Weights of a small mixture-of-experts language model, trained from scratch on English Wikipedia: 8719 steps.
Below are experts of layer 3 (counted from 0) of a mixture-of-experts language model. Rows are named router (the router's row for the expert), up (a neuron's input weights, with its number), down (a neuron's output weights, with its number) and show model dimensions 0-79. Each number is 50 + 12 x the weight over its row's rms, rounded and kept within 0 to 99.
Before each expert's rows: "raises" lists some tokens whose logits its average output raises strongly, later layers aside. This comes from a sample of Wikipedia text that the model never trained on.

# expert 1
raises: "burg", "ston", " time", "port", "zy"
router:42 64 52 53 62 65 43 32 46 53 50 48 44 56 47 60 53 30 44 56 43 57 65 43 53 26 29 38 46 50 50 38 64 63 53 43 64 57 47 40 36 43 41 41 43 66 53 56 55 42 42 49 52 60 39 52 49 62 47 55 50 37 57 62 40 48 44 29 51 74 47 73 60 52 52 53 58 75 67 64
up12:37 55 62 55 38 56 46 44 42 55 56 55 42 27 76 76 46 40 48 64 54 43 63 65 65 38 29 48 36 47 72 37 56 54 57 37 50 51 44 44 41 43 46 28 39 48 43 77 66 40 32 47 55 51 37 45 57 44 46 31 51 52 57 29 50 66 24 39 63 52 51 63 53 41 67 56 48 64 52 57
down12:45 57 56 64 47 55 52 37 37 34 52 49 55 61 42 48 55 35 33 36 63 72 47 56 69 34 42 55 59 50 46 45 51 56 56 50 55 31 55 72 48 36 42 57 43 53 50 49 36 55 46 42 55 48 31 43 60 51 51 53 70 64 66 51 33 80 45 51 51 69 62 55 58 49 55 62 51 48 42 30
up13:18 41 73 61 59 67 43 51 65 50 30 61 46 41 51 71 62 36 46 59 37 36 54 54 57 54 48 57 70 55 54 64 47 45 40 40 62 30 45 47 47 45 48 35 27 62 53 59 59 41 59 44 41 54 21 60 74 45 47 58 49 52 47 32 48 33 60 40 62 39 45 44 49 67 46 45 43 37 47 54
down13:44 48 75 60 27 60 52 54 46 38 48 52 48 74 41 58 67 46 40 68 64 38 53 53 74 50 18 60 41 63 55 33 67 39 34 54 49 46 65 38 60 54 47 34 26 29 27 46 40 49 52 60 33 57 54 44 61 72 74 50 58 61 85 45 56 46 57 61 50 39 56 54 44 46 45 72 57 42 56 56
up14:48 41 58 55 59 63 39 49 49 38 29 67 51 54 38 68 67 57 60 56 32 27 55 55 59 24 46 69 42 36 53 46 74 54 49 42 41 42 33 57 37 52 45 38 47 36 52 44 55 55 60 38 70 43 39 48 62 68 57 25 54 53 40 72 50 52 51 49 61 66 33 56 48 59 31 70 43 50 32 37
down14:61 39 57 76 43 59 65 53 47 57 41 27 58 50 61 58 58 54 51 51 40 60 25 55 57 62 58 57 55 55 54 73 35 74 41 55 41 45 54 58 55 55 53 50 58 58 40 50 57 53 49 64 51 62 48 42 67 69 62 40 49 59 62 52 35 56 58 38 53 45 58 45 34 37 45 48 54 42 41 48
up15:65 59 63 59 56 62 61 41 50 52 42 62 43 48 47 65 56 52 61 70 47 26 53 26 39 63 38 52 61 45 73 37 51 51 42 55 41 28 59 32 40 37 35 53 46 48 60 56 35 34 41 59 44 71 45 55 48 29 29 29 44 58 65 39 56 71 35 33 72 51 53 67 25 46 46 64 25 51 50 42
down15:39 59 65 30 34 53 49 50 36 42 53 45 56 53 57 45 49 69 41 60 43 47 53 64 42 43 51 27 75 49 46 48 58 54 28 56 56 46 62 71 54 55 53 55 50 44 58 55 47 33 52 66 27 55 67 87 53 51 44 57 53 52 44 50 43 46 85 40 57 59 45 37 35 49 52 41 52 47 42 62
up16:38 59 52 52 45 65 36 49 50 60 57 42 35 30 60 67 61 41 49 57 59 30 55 52 67 34 44 37 43 43 63 38 54 59 47 30 47 57 43 41 50 36 37 31 49 59 40 76 53 53 29 47 61 64 51 48 57 43 40 37 49 39 60 16 63 87 36 38 63 62 59 66 56 46 56 53 43 66 58 62
down16:46 43 37 51 57 57 41 42 58 30 52 57 47 36 23 47 45 34 47 36 60 56 66 52 46 30 70 40 49 50 59 53 64 38 40 35 54 48 47 38 69 31 54 55 47 55 62 49 56 48 35 57 68 68 43 56 56 60 42 57 75 50 56 46 66 64 48 43 51 58 52 55 55 36 43 52 56 63 39 54
up17:40 60 36 61 37 36 29 34 41 68 58 36 32 44 44 69 41 37 50 56 55 54 70 52 65 50 54 57 45 20 57 44 59 38 49 26 60 57 35 42 34 44 39 45 72 58 66 51 64 48 57 44 57 51 49 70 57 48 54 65 46 53 44 41 60 57 47 54 61 49 67 60 56 34 22 31 48 54 59 79
down17:73 54 14 49 51 47 16 39 46 92 68 39 39 44 46 59 66 40 46 39 52 53 45 58 17 52 25 62 45 50 46 45 56 60 62 49 50 33 38 66 52 33 59 45 48 52 47 56 48 55 51 28 40 50 45 46 63 45 44 74 51 55 52 49 54 36 40 58 42 60 46 33 63 51 56 56 39 39 61 49
up18:53 60 45 54 47 46 51 43 36 35 61 59 45 46 61 55 48 45 44 56 54 45 64 55 44 38 52 41 45 32 50 56 58 49 66 20 44 36 33 52 53 46 58 41 50 55 59 72 66 67 32 42 49 38 49 52 69 58 57 44 49 39 34 53 52 60 49 43 59 57 49 57 57 27 50 42 41 45 60 43
down18:80 39 46 30 64 55 76 51 16 46 59 39 52 55 39 58 73 39 48 67 26 46 52 38 60 55 44 42 51 28 73 50 63 36 48 29 53 32 54 58 60 62 61 71 50 58 49 45 81 51 41 33 57 45 54 45 37 49 44 62 34 56 46 50 45 47 41 48 45 70 63 53 37 61 43 53 53 54 58 50
up19:55 61 58 46 47 75 56 58 65 75 42 47 42 28 43 64 46 46 48 51 55 48 58 47 28 68 50 41 59 41 54 53 54 63 55 43 64 37 23 74 32 39 48 62 34 60 52 70 66 47 48 58 77 57 12 55 75 66 49 53 35 34 52 44 38 51 50 54 54 44 46 63 63 34 47 57 58 64 54 49
down19:54 49 60 48 49 42 45 52 42 60 51 53 26 49 35 38 60 63 59 51 46 56 47 37 45 51 37 44 54 51 58 43 43 46 32 30 34 41 26 39 84 64 38 44 50 82 49 51 48 44 28 41 70 37 54 46 40 39 54 54 58 59 48 35 47 35 53 58 52 34 67 57 61 39 54 51 58 56 59 46
up20:85 50 43 54 46 49 50 74 63 60 58 57 40 45 42 67 52 50 51 47 55 52 50 39 54 45 48 39 45 61 53 31 47 59 39 39 59 70 33 66 27 56 67 37 57 48 40 54 59 42 50 58 52 69 54 49 64 54 50 70 25 37 43 43 52 63 46 60 54 44 38 63 58 34 66 48 27 69 43 65
down20:29 49 59 62 40 42 19 60 53 52 52 34 56 27 37 40 73 52 55 55 39 67 42 62 49 55 26 46 61 43 62 50 37 33 45 55 33 39 30 59 50 48 41 42 39 59 58 62 53 35 47 69 36 48 43 33 18 52 48 51 51 73 42 49 45 56 54 54 76 62 66 52 35 58 49 58 51 39 58 37
up21:47 58 40 76 44 57 46 50 45 48 34 49 45 40 44 72 33 39 55 43 52 36 53 56 35 43 40 29 45 27 48 56 43 55 63 37 51 66 66 52 43 14 21 28 69 68 59 54 54 58 39 56 53 58 54 53 53 55 38 62 34 48 30 48 42 58 54 41 61 69 33 47 59 41 37 42 54 64 61 64
down21:66 75 84 35 53 58 51 51 29 42 36 49 58 53 51 57 52 56 50 71 44 22 44 36 29 51 50 22 52 34 35 60 85 39 66 41 48 47 57 56 36 48 47 51 42 50 53 25 52 49 46 48 51 49 52 52 40 56 36 45 56 62 35 53 25 50 47 54 53 67 33 70 48 62 47 67 60 68 39 70
up22:34 60 56 47 37 56 47 45 48 53 43 52 41 32 66 75 44 31 39 61 64 39 72 55 55 43 36 48 36 46 66 37 51 71 56 35 53 56 35 42 49 49 39 39 52 64 43 63 62 49 32 38 53 63 40 48 54 48 56 52 60 41 70 33 44 71 36 37 66 62 44 66 56 51 63 49 46 63 47 59
down22:53 55 55 59 82 55 48 27 60 44 49 62 57 44 46 43 39 40 50 70 61 65 73 67 36 32 30 55 36 42 52 35 50 50 52 49 48 61 64 50 49 42 44 46 72 53 57 53 44 62 37 50 40 39 22 50 50 48 50 50 49 26 73 48 52 66 50 53 65 92 50 40 65 47 56 55 50 58 47 64
up23:30 52 65 52 40 60 39 47 43 58 49 48 44 30 68 79 42 36 45 61 60 35 60 64 55 36 40 42 37 42 73 40 61 60 62 32 48 57 42 39 39 43 35 37 51 62 48 71 63 52 37 39 56 62 49 51 53 44 45 43 51 47 67 31 51 66 33 38 72 61 45 72 54 46 62 55 40 62 61 57
down23:50 51 48 52 63 54 57 33 54 32 62 59 65 56 35 50 38 31 47 56 57 52 66 44 63 32 53 32 41 45 56 30 65 53 60 44 51 43 62 53 39 52 38 46 48 31 49 68 53 47 49 61 51 51 30 37 41 60 48 50 63 32 60 74 52 65 50 54 67 77 54 50 50 55 50 63 31 48 46 44
up24:71 45 67 34 48 55 47 37 34 60 54 64 52 59 46 58 52 54 53 53 44 40 70 58 37 34 65 27 34 38 65 39 49 52 22 31 50 47 41 47 32 62 29 49 49 77 65 89 42 47 50 24 43 48 40 55 72 61 54 60 44 44 43 36 50 48 56 54 49 54 58 78 39 38 54 67 65 54 62 44
down24:35 36 37 57 59 46 31 51 48 71 47 50 69 47 40 31 47 60 38 21 41 74 36 47 61 50 54 46 45 53 61 51 31 40 55 61 75 71 52 57 64 43 55 47 41 59 70 58 44 32 50 66 47 46 59 34 51 70 60 46 65 41 41 59 41 46 71 58 56 25 44 37 48 52 58 50 53 61 60 60
up25:70 41 30 60 47 60 56 50 79 47 54 52 67 43 23 70 61 41 45 57 48 31 40 48 17 42 77 38 57 29 64 67 50 50 56 61 27 28 64 53 36 40 47 44 49 41 74 53 66 53 48 46 52 49 39 44 57 58 54 41 45 57 45 51 45 67 45 49 53 40 40 48 38 39 65 31 56 45 66 72
down25:51 36 59 57 60 62 58 44 50 45 32 43 67 45 57 58 57 71 50 56 60 59 52 55 51 48 30 31 41 53 72 61 38 75 39 56 58 56 43 71 55 48 57 51 58 68 57 37 46 57 61 59 36 68 19 51 34 57 48 51 36 54 64 55 61 49 58 47 62 38 39 39 54 57 52 48 68 61 54 65
up26:25 45 60 55 30 61 44 44 44 49 57 61 44 26 57 82 36 36 50 63 54 53 52 66 56 34 39 50 45 49 60 38 62 59 54 35 52 51 37 46 41 37 47 43 44 50 49 70 73 59 41 37 54 57 27 50 55 46 53 49 54 43 59 38 53 65 36 33 71 42 47 51 53 40 51 50 50 61 46 67
down26:27 50 61 37 68 48 44 14 57 35 55 54 59 59 46 40 49 64 41 64 37 62 55 62 40 43 42 27 55 43 54 34 51 53 51 50 39 31 49 63 43 57 56 54 53 52 51 53 47 47 45 46 54 58 39 45 57 42 68 63 54 40 62 47 38 72 55 49 52 65 61 52 64 52 43 49 54 68 52 61
up27:61 70 48 47 56 43 69 54 37 65 57 40 50 54 40 63 61 59 30 74 39 54 39 36 46 28 51 09 48 56 59 53 52 51 44 43 62 48 48 56 24 24 51 55 33 40 55 63 40 50 38 49 41 43 35 52 49 63 45 43 59 31 63 40 48 53 32 44 52 37 46 46 61 28 51 55 45 78 58 73
down27:63 54 52 35 47 50 45 57 33 38 53 58 44 89 39 55 47 36 49 64 57 56 41 46 39 62 48 44 41 26 56 55 60 33 46 40 62 54 35 41 53 63 41 25 43 30 28 44 89 48 65 50 45 34 49 37 42 71 27 37 30 39 21 57 39 43 33 55 47 62 60 58 54 45 38 55 36 35 35 54
up28:48 49 57 60 33 55 38 46 56 60 43 47 43 47 51 72 53 60 60 76 58 38 48 67 61 48 38 62 39 55 48 28 57 50 70 40 49 43 23 53 36 39 33 56 57 50 34 54 47 46 34 52 46 50 40 39 64 57 48 56 56 34 33 33 45 45 43 34 46 51 60 54 65 45 51 55 47 57 47 41
down28:44 50 19 37 60 56 63 29 55 48 37 58 32 43 40 47 43 61 61 52 42 66 64 43 47 53 31 53 36 54 50 33 17 38 35 43 47 53 48 52 68 44 40 63 49 53 64 56 46 50 49 34 63 69 33 32 71 62 30 46 53 61 41 43 46 38 54 49 36 53 53 68 71 57 50 58 33 56 62 59
up29:45 51 45 38 38 51 63 52 68 61 62 41 49 55 47 58 55 41 68 42 63 40 44 53 61 49 53 57 65 63 52 48 71 63 40 44 66 45 41 49 61 55 34 55 40 50 27 35 36 68 53 44 58 56 46 48 63 72 53 53 42 62 23 60 45 75 55 70 63 42 37 46 51 53 23 67 46 48 61 75
down29:65 61 76 53 33 44 61 46 51 54 49 21 64 33 30 67 70 46 48 58 35 64 47 64 62 58 29 58 44 47 57 37 57 61 40 43 63 62 45 44 41 60 62 76 36 15 52 34 63 49 48 56 68 40 42 46 39 34 33 39 48 54 48 58 46 50 46 54 24 29 54 49 47 43 53 57 60 72 49 42
up30:32 43 40 57 27 54 59 50 38 44 53 63 36 63 29 81 59 23 43 55 43 45 45 54 31 31 47 52 63 55 53 33 59 65 41 47 64 55 47 44 75 61 34 42 54 54 26 42 51 49 46 45 53 71 35 56 51 59 67 71 53 42 53 44 42 57 42 50 48 25 42 65 39 63 27 77 49 47 41 40
down30:65 24 50 83 42 42 72 60 42 48 56 28 27 47 37 53 65 38 47 42 59 67 39 54 60 42 29 45 33 43 21 71 52 49 35 43 68 70 33 68 30 62 41 61 72 51 54 64 52 63 72 42 59 65 45 61 37 49 58 58 52 45 58 73 59 58 90 42 52 36 47 54 53 27 63 50 53 44 56 50
up31:52 47 74 62 46 60 63 49 50 33 50 59 61 37 48 54 58 47 58 58 68 35 49 51 49 20 34 55 54 51 45 27 43 38 48 50 51 21 67 30 27 39 44 64 48 50 51 69 46 76 19 72 45 45 56 56 51 36 70 34 45 72 48 50 40 49 30 29 82 49 56 59 37 61 72 57 64 52 58 22
down31:62 68 50 58 52 51 31 54 54 30 43 51 49 45 48 50 41 60 58 40 40 31 48 61 42 63 34 60 37 55 49 43 24 67 45 66 36 70 54 26 51 30 44 49 43 63 46 59 69 49 62 59 47 32 63 43 39 83 47 53 53 55 39 41 37 30 47 49 60 57 51 50 35 61 69 62 33 39 28 55
up32:36 35 65 59 45 44 26 27 50 55 24 46 44 43 56 55 55 46 45 23 45 45 59 45 59 58 28 47 56 35 54 42 77 23 52 55 27 59 53 67 40 54 29 51 50 56 62 62 42 53 49 41 73 37 29 53 49 55 55 55 69 54 66 57 51 57 47 21 62 63 48 55 65 50 51 65 49 58 48 77
down32:49 60 35 22 22 38 60 34 53 43 41 46 65 60 54 39 58 63 78 53 67 56 61 44 38 40 71 70 78 60 42 75 41 33 57 51 48 56 64 58 46 29 34 48 54 78 41 35 56 40 38 41 62 33 41 48 69 49 50 64 25 65 50 52 56 19 66 64 44 42 50 51 60 45 61 39 70 41 59 62
up33:49 49 50 57 48 59 48 51 40 72 57 57 60 42 47 84 50 43 35 56 35 50 38 51 59 54 55 53 62 32 64 57 62 72 34 39 56 40 52 60 65 25 49 59 53 49 54 60 27 15 27 42 41 51 45 56 86 52 58 52 64 44 58 37 46 58 61 45 46 53 52 50 64 38 47 69 51 58 41 44
down33:51 80 37 29 60 56 42 41 32 72 58 43 38 44 53 48 48 58 46 58 42 50 59 57 61 50 49 38 57 29 50 38 65 49 55 43 59 38 65 68 47 46 62 49 44 66 57 52 62 40 39 33 53 54 38 69 31 46 58 58 64 37 60 37 47 61 57 64 66 56 35 62 40 40 37 57 51 27 53 51
up34:30 57 50 58 40 59 38 49 50 48 57 54 44 36 61 77 48 33 43 65 55 39 61 53 67 34 38 52 40 47 65 42 69 62 54 43 54 58 45 55 41 40 28 33 53 50 44 78 56 51 24 46 65 54 39 46 50 42 44 51 52 45 60 29 58 73 37 41 64 50 52 47 57 56 62 58 37 71 39 63
down34:36 49 47 48 60 53 53 36 50 58 33 66 32 37 44 58 58 45 71 54 46 69 63 70 46 44 59 41 32 52 62 30 25 68 68 62 37 47 67 57 39 52 43 38 48 54 56 74 23 53 71 40 48 47 24 38 40 59 57 56 35 49 50 42 27 43 45 52 57 55 57 42 56 43 50 54 61 68 45 54
up35:29 59 69 49 40 63 37 47 45 58 49 59 35 33 67 80 45 34 44 67 61 37 62 60 61 37 29 43 43 49 73 39 61 52 60 38 51 53 47 43 46 42 39 42 42 54 50 71 57 42 35 43 60 58 41 49 50 38 41 39 52 42 58 33 46 64 34 30 68 66 54 68 55 44 61 53 44 61 54 60
down35:53 61 61 67 71 54 46 36 65 34 66 60 63 52 34 62 60 39 46 65 63 58 47 61 53 40 60 50 28 45 55 36 57 52 46 43 37 45 49 65 48 45 35 58 44 41 58 61 41 41 67 55 25 40 34 42 51 31 43 45 49 34 71 72 48 63 37 53 61 60 66 52 68 66 42 58 51 62 56 45
up36:18 36 56 38 33 56 28 31 44 55 55 49 46 54 56 70 45 43 51 77 41 33 60 68 62 41 47 53 54 30 54 63 67 33 31 49 49 48 62 54 50 56 50 38 41 47 59 74 42 46 52 43 30 41 38 54 43 40 45 91 46 44 58 66 47 41 49 42 43 75 59 82 61 62 48 67 34 49 83 53
down36:68 62 34 56 68 66 64 47 48 29 44 57 42 45 60 46 48 46 38 42 54 60 43 63 62 45 42 67 33 49 64 38 54 62 55 50 73 62 47 65 45 49 55 57 51 39 35 36 47 43 49 54 42 65 47 51 51 41 44 38 72 54 43 31 39 58 38 62 68 37 43 45 73 57 62 39 61 35 42 67
up37:36 51 45 60 42 53 53 56 64 59 35 51 43 47 53 55 39 36 58 48 25 44 32 66 51 37 52 49 39 41 74 44 63 82 60 49 36 54 56 52 62 31 38 35 71 62 41 66 57 51 51 62 50 52 60 72 41 35 29 46 42 57 41 23 40 73 47 41 63 79 49 76 56 43 57 46 46 34 55 40
down37:42 42 46 57 42 44 52 51 48 22 41 55 66 51 62 35 46 57 51 39 40 51 45 33 56 54 34 56 57 60 57 57 60 55 31 73 41 52 59 43 42 58 52 65 63 50 53 62 56 49 60 71 34 51 36 52 49 54 54 67 49 61 24 34 62 54 40 58 42 60 52 58 52 42 65 58 39 60 40 54
up38:35 62 61 55 35 64 47 47 49 51 54 62 37 39 62 80 31 36 49 60 56 44 62 56 60 31 35 49 41 46 68 37 54 69 53 30 49 54 39 48 45 39 47 42 39 46 48 71 66 49 38 33 49 57 31 44 57 44 50 44 51 36 63 38 58 62 31 37 63 57 59 59 55 42 57 51 41 65 56 70
down38:52 34 63 64 74 53 63 28 46 36 58 60 56 53 36 41 46 64 58 53 49 50 64 69 51 36 31 47 49 37 65 41 51 58 60 44 45 51 63 65 48 44 51 57 45 59 77 43 46 49 42 56 34 43 35 37 72 42 57 60 66 40 65 66 35 62 44 30 57 51 64 65 65 57 49 49 41 71 57 60
up39:58 44 46 40 28 52 44 47 52 52 66 56 31 56 45 59 58 59 40 43 47 58 58 68 43 32 34 48 44 70 59 31 70 39 59 45 44 44 40 43 39 40 39 51 32 49 61 62 55 70 57 44 58 44 37 46 49 65 47 45 41 74 72 57 51 52 24 44 67 38 28 51 52 58 52 50 53 49 41 55
down39:52 44 44 63 50 59 60 75 46 50 39 48 41 31 34 52 33 51 46 65 48 70 56 47 47 55 52 63 40 28 55 62 58 38 73 78 52 42 52 49 48 61 85 42 52 48 30 54 51 65 63 58 44 48 42 56 75 54 66 50 49 54 51 46 33 38 38 49 47 60 51 40 57 44 54 72 52 51 52 57
up40:60 43 60 48 46 54 64 49 65 40 65 29 37 42 47 77 63 62 38 68 30 56 47 34 51 49 57 60 61 40 49 49 52 46 40 39 65 37 44 49 46 54 53 06 40 47 66 54 74 61 45 64 37 56 43 53 38 69 47 49 53 55 63 58 56 57 43 53 38 33 49 45 44 42 52 45 34 52 60 43
down40:56 49 54 55 39 48 50 53 64 27 48 62 47 77 60 52 71 57 63 53 49 41 68 53 43 43 56 56 30 48 51 41 32 44 62 47 27 47 49 23 50 84 41 52 16 43 50 54 56 46 55 57 16 54 42 57 68 49 35 36 57 54 53 53 46 48 50 71 65 52 49 70 38 41 37 68 68 53 54 54
up41:69 40 54 48 54 55 49 37 49 44 63 54 55 49 64 34 59 17 46 40 59 41 57 48 50 53 41 45 31 36 42 42 55 30 44 48 44 57 26 34 23 66 47 56 48 47 40 55 67 47 47 20 58 61 47 63 47 52 72 48 57 51 55 41 61 61 40 40 47 47 48 53 51 44 61 56 28 62 36 41
down41:46 43 48 60 63 38 59 39 42 55 45 53 60 49 57 47 50 51 63 31 48 54 54 55 56 49 62 49 53 53 57 67 57 66 68 38 63 36 71 56 30 52 70 31 57 63 54 54 26 56 43 54 41 59 72 42 40 32 48 47 61 66 58 65 69 42 58 52 48 38 43 41 51 50 45 50 35 54 41 53
up42:42 59 50 62 36 56 32 49 44 46 49 52 37 36 63 79 48 41 45 54 53 42 61 60 68 18 42 50 31 50 60 39 53 61 51 41 56 55 49 46 47 41 35 38 46 51 33 66 62 56 44 43 53 54 35 45 51 40 42 58 51 43 54 27 50 63 49 42 63 62 51 45 60 42 62 51 34 52 52 63
down42:45 34 43 46 59 64 44 37 50 43 46 72 39 61 36 57 38 55 60 66 40 51 67 48 45 40 71 30 25 46 60 45 53 46 46 52 25 47 54 74 50 45 58 36 65 43 36 52 35 39 43 46 52 36 40 55 29 46 52 53 46 46 58 49 47 67 62 47 42 64 55 54 72 88 29 46 49 57 25 44
up43:42 54 55 55 41 67 54 36 49 48 56 50 34 40 63 71 39 46 35 50 48 37 59 46 71 41 40 55 41 47 69 39 62 76 50 31 56 56 39 49 37 51 41 33 44 57 46 76 54 55 26 39 51 44 40 44 52 43 53 46 41 43 62 35 61 75 40 48 68 55 54 69 58 42 64 54 40 71 55 63
down43:39 39 38 52 65 40 60 52 38 51 57 49 34 51 55 54 41 26 47 52 66 66 56 68 43 52 51 31 49 16 55 53 74 43 58 51 60 44 70 49 58 47 58 50 70 60 56 59 42 48 36 42 50 33 37 54 55 57 65 53 54 29 61 39 42 52 46 25 63 54 62 56 48 70 46 71 37 47 40 57
up44:24 59 59 45 28 59 56 39 52 47 55 64 48 39 66 75 41 28 52 57 65 46 69 55 69 50 35 46 31 49 61 27 51 65 52 35 45 50 33 42 33 42 42 35 47 52 42 71 66 52 38 43 51 66 35 51 58 48 53 52 51 38 81 38 51 62 38 47 56 43 46 61 62 42 57 54 53 63 51 59
down44:44 64 72 60 63 46 60 34 38 55 60 48 59 52 47 46 28 50 44 61 53 64 65 54 60 32 32 32 52 43 43 52 57 59 54 47 67 52 52 54 49 46 52 63 56 47 53 58 41 60 36 28 29 67 32 49 80 36 53 42 60 25 67 44 31 68 55 28 62 56 52 32 56 34 38 72 31 64 60 61
up45:31 62 43 51 43 80 41 51 65 44 62 48 33 52 49 71 61 44 47 53 58 12 59 69 63 50 53 61 36 58 63 61 57 52 60 33 53 55 44 73 51 53 50 55 37 55 41 74 45 35 56 59 47 46 29 57 55 39 40 51 53 29 45 64 64 70 50 43 33 58 50 78 61 43 25 53 66 39 53 57
down45:51 53 60 54 59 33 49 44 39 64 36 62 62 54 46 55 47 62 39 54 45 46 39 63 44 60 68 47 58 31 46 65 47 74 49 59 30 53 61 27 49 40 69 43 36 55 40 42 42 44 56 40 64 40 46 63 63 34 39 48 46 42 58 37 49 77 42 53 60 72 39 57 31 46 26 65 25 63 54 55
up46:47 59 51 55 36 34 28 56 50 56 36 48 53 54 39 82 68 50 41 85 31 63 52 63 63 53 41 49 38 69 32 43 38 50 64 50 54 46 54 55 31 63 34 42 41 56 59 69 46 34 38 52 44 36 46 65 69 33 56 36 27 29 50 35 41 67 52 49 52 54 56 52 64 52 51 49 44 53 79 53
down46:32 53 64 52 52 63 51 53 70 39 42 85 48 68 50 48 57 45 46 57 57 31 39 50 39 44 43 54 71 69 55 35 19 37 30 62 51 43 48 57 74 44 49 58 36 53 44 53 51 45 46 46 28 60 25 47 54 53 28 45 63 54 49 60 26 55 40 61 49 41 58 49 54 59 41 42 49 49 47 47
up47:42 38 54 56 43 43 48 39 40 43 42 53 54 49 58 67 58 60 29 57 31 35 48 52 67 72 51 68 62 52 40 67 58 39 40 34 60 24 46 48 39 50 31 55 46 42 35 72 54 69 41 54 54 66 38 37 54 31 81 65 48 43 44 50 62 50 51 63 47 47 54 62 49 49 44 39 47 54 43 61
down47:45 52 56 26 37 52 39 58 36 55 45 40 39 53 43 64 41 61 59 51 43 27 61 68 50 66 36 63 44 54 42 49 53 56 43 47 31 52 58 45 66 59 31 52 37 46 56 55 46 35 37 33 50 67 48 57 71 58 29 71 72 38 79 34 60 49 47 43 52 45 62 57 41 57 52 51 41 36 52 57
up48:39 50 50 35 42 57 53 26 73 68 52 40 58 69 43 55 55 58 51 58 40 43 65 67 34 24 47 52 37 45 61 59 50 56 38 38 50 60 49 64 38 44 68 43 41 35 64 59 57 46 37 60 46 44 38 67 23 51 46 57 30 38 52 30 57 55 48 40 57 88 43 66 59 42 50 44 45 54 70 62
down48:54 44 43 65 56 53 58 49 37 47 57 52 55 64 30 43 45 61 49 46 62 62 55 50 42 56 34 47 47 56 61 66 38 59 52 47 42 42 56 62 40 45 41 61 75 39 31 46 55 47 56 59 50 54 33 51 60 51 70 55 42 53 33 50 51 70 57 72 40 64 51 45 51 58 45 44 56 50 59 36
up49:37 50 61 61 37 58 43 52 39 63 46 55 42 34 53 61 32 43 56 58 41 51 45 54 58 37 45 47 37 45 63 38 55 50 59 50 51 70 40 57 45 49 45 27 49 45 48 79 47 52 39 46 50 52 40 58 64 42 53 43 50 35 63 39 49 62 43 23 73 59 42 56 58 44 50 45 34 76 63 55
down49:47 33 69 39 21 68 30 40 51 35 65 42 58 46 41 23 62 67 46 48 32 40 48 43 47 55 69 52 36 49 60 39 57 57 63 77 54 38 50 53 54 55 60 72 33 53 59 63 55 59 57 49 60 53 75 84 51 58 55 65 53 37 73 53 61 36 58 36 56 58 60 59 43 57 44 76 57 56 52 38
up50:49 74 56 73 44 46 53 57 50 54 41 41 29 23 48 56 32 30 50 55 50 37 41 62 32 38 44 54 50 45 54 49 64 57 56 32 56 54 54 56 48 36 37 38 60 51 48 63 61 42 26 39 63 44 60 53 60 58 41 51 45 66 41 41 46 54 33 34 66 69 49 58 60 39 41 48 22 58 66 54
down50:74 68 77 47 68 56 67 29 55 33 51 44 58 48 50 59 61 48 48 57 56 33 46 34 31 52 59 31 58 38 40 54 78 44 49 36 64 43 64 53 26 42 59 44 43 36 50 33 59 52 58 47 59 47 49 43 43 59 38 39 57 81 50 53 25 40 37 54 63 83 37 58 41 45 43 52 62 65 55 51
up51:46 50 69 48 31 55 45 58 68 44 54 56 47 47 67 47 49 30 45 37 32 59 62 47 52 38 44 45 29 35 50 51 59 53 67 28 32 55 40 72 51 17 53 24 44 68 42 55 61 44 41 43 70 38 27 50 52 42 49 46 60 49 46 45 55 32 44 33 73 52 55 39 50 60 48 54 38 57 68 53
down51:29 27 44 52 48 50 56 65 36 52 50 54 52 50 52 25 59 44 52 48 34 40 62 61 48 62 56 71 58 42 46 47 61 49 77 59 49 63 52 76 27 60 37 49 49 55 52 50 14 40 49 61 37 43 37 73 54 65 42 53 57 57 52 69 50 42 58 41 73 79 42 34 58 41 49 49 63 59 37 57
up52:43 36 58 32 61 57 61 50 61 57 44 53 62 38 40 67 79 50 54 37 41 47 64 46 56 35 16 60 60 50 41 60 62 60 41 57 45 58 50 46 39 51 33 60 51 54 54 62 66 44 60 44 68 53 51 37 52 62 69 64 53 59 61 54 37 54 70 41 53 59 40 56 46 56 59 57 55 51 37 54
down52:44 52 39 62 61 36 49 59 53 44 49 40 55 36 63 63 55 53 55 42 47 39 50 34 43 33 35 46 49 48 66 61 57 51 44 61 47 41 41 63 46 70 44 40 63 17 29 39 46 48 33 59 47 56 48 74 48 28 77 34 60 42 44 45 52 58 63 40 40 65 30 69 33 57 76 44 48 54 39 39
up53:40 60 63 45 46 38 26 33 56 58 47 45 36 50 57 65 53 70 45 64 65 44 51 47 33 47 45 61 46 64 41 16 52 47 40 24 49 43 47 73 64 54 30 45 47 69 61 77 61 17 48 35 52 49 42 55 23 56 45 55 50 51 65 53 75 54 58 46 43 54 40 38 50 41 54 20 63 37 31 68
down53:46 47 56 35 43 56 37 26 44 55 40 48 38 53 46 53 60 41 42 49 51 49 46 51 73 67 45 45 61 57 59 69 39 54 61 57 43 48 52 72 29 48 55 71 47 49 51 54 45 43 28 44 49 47 45 44 63 54 32 69 31 43 45 54 58 34 50 55 64 41 57 39 52 38 25 46 45 47 80 39
up54:51 47 61 49 57 56 51 37 44 43 39 50 44 34 67 61 45 49 56 54 59 38 71 47 44 63 56 71 63 23 52 49 57 42 59 39 47 24 67 61 49 58 52 73 26 54 47 65 53 37 50 38 42 54 48 47 46 39 64 30 63 44 77 48 62 61 36 28 76 61 39 56 49 36 46 43 31 48 50 64
down54:51 31 21 35 61 41 71 44 34 57 45 51 48 71 47 29 65 44 34 34 45 57 59 46 68 61 64 66 56 38 52 39 45 54 53 31 36 19 36 53 24 46 48 57 55 57 56 50 43 69 44 33 40 35 45 69 36 54 45 46 44 46 63 61 65 60 56 36 62 48 43 36 63 49 51 29 47 69 70 51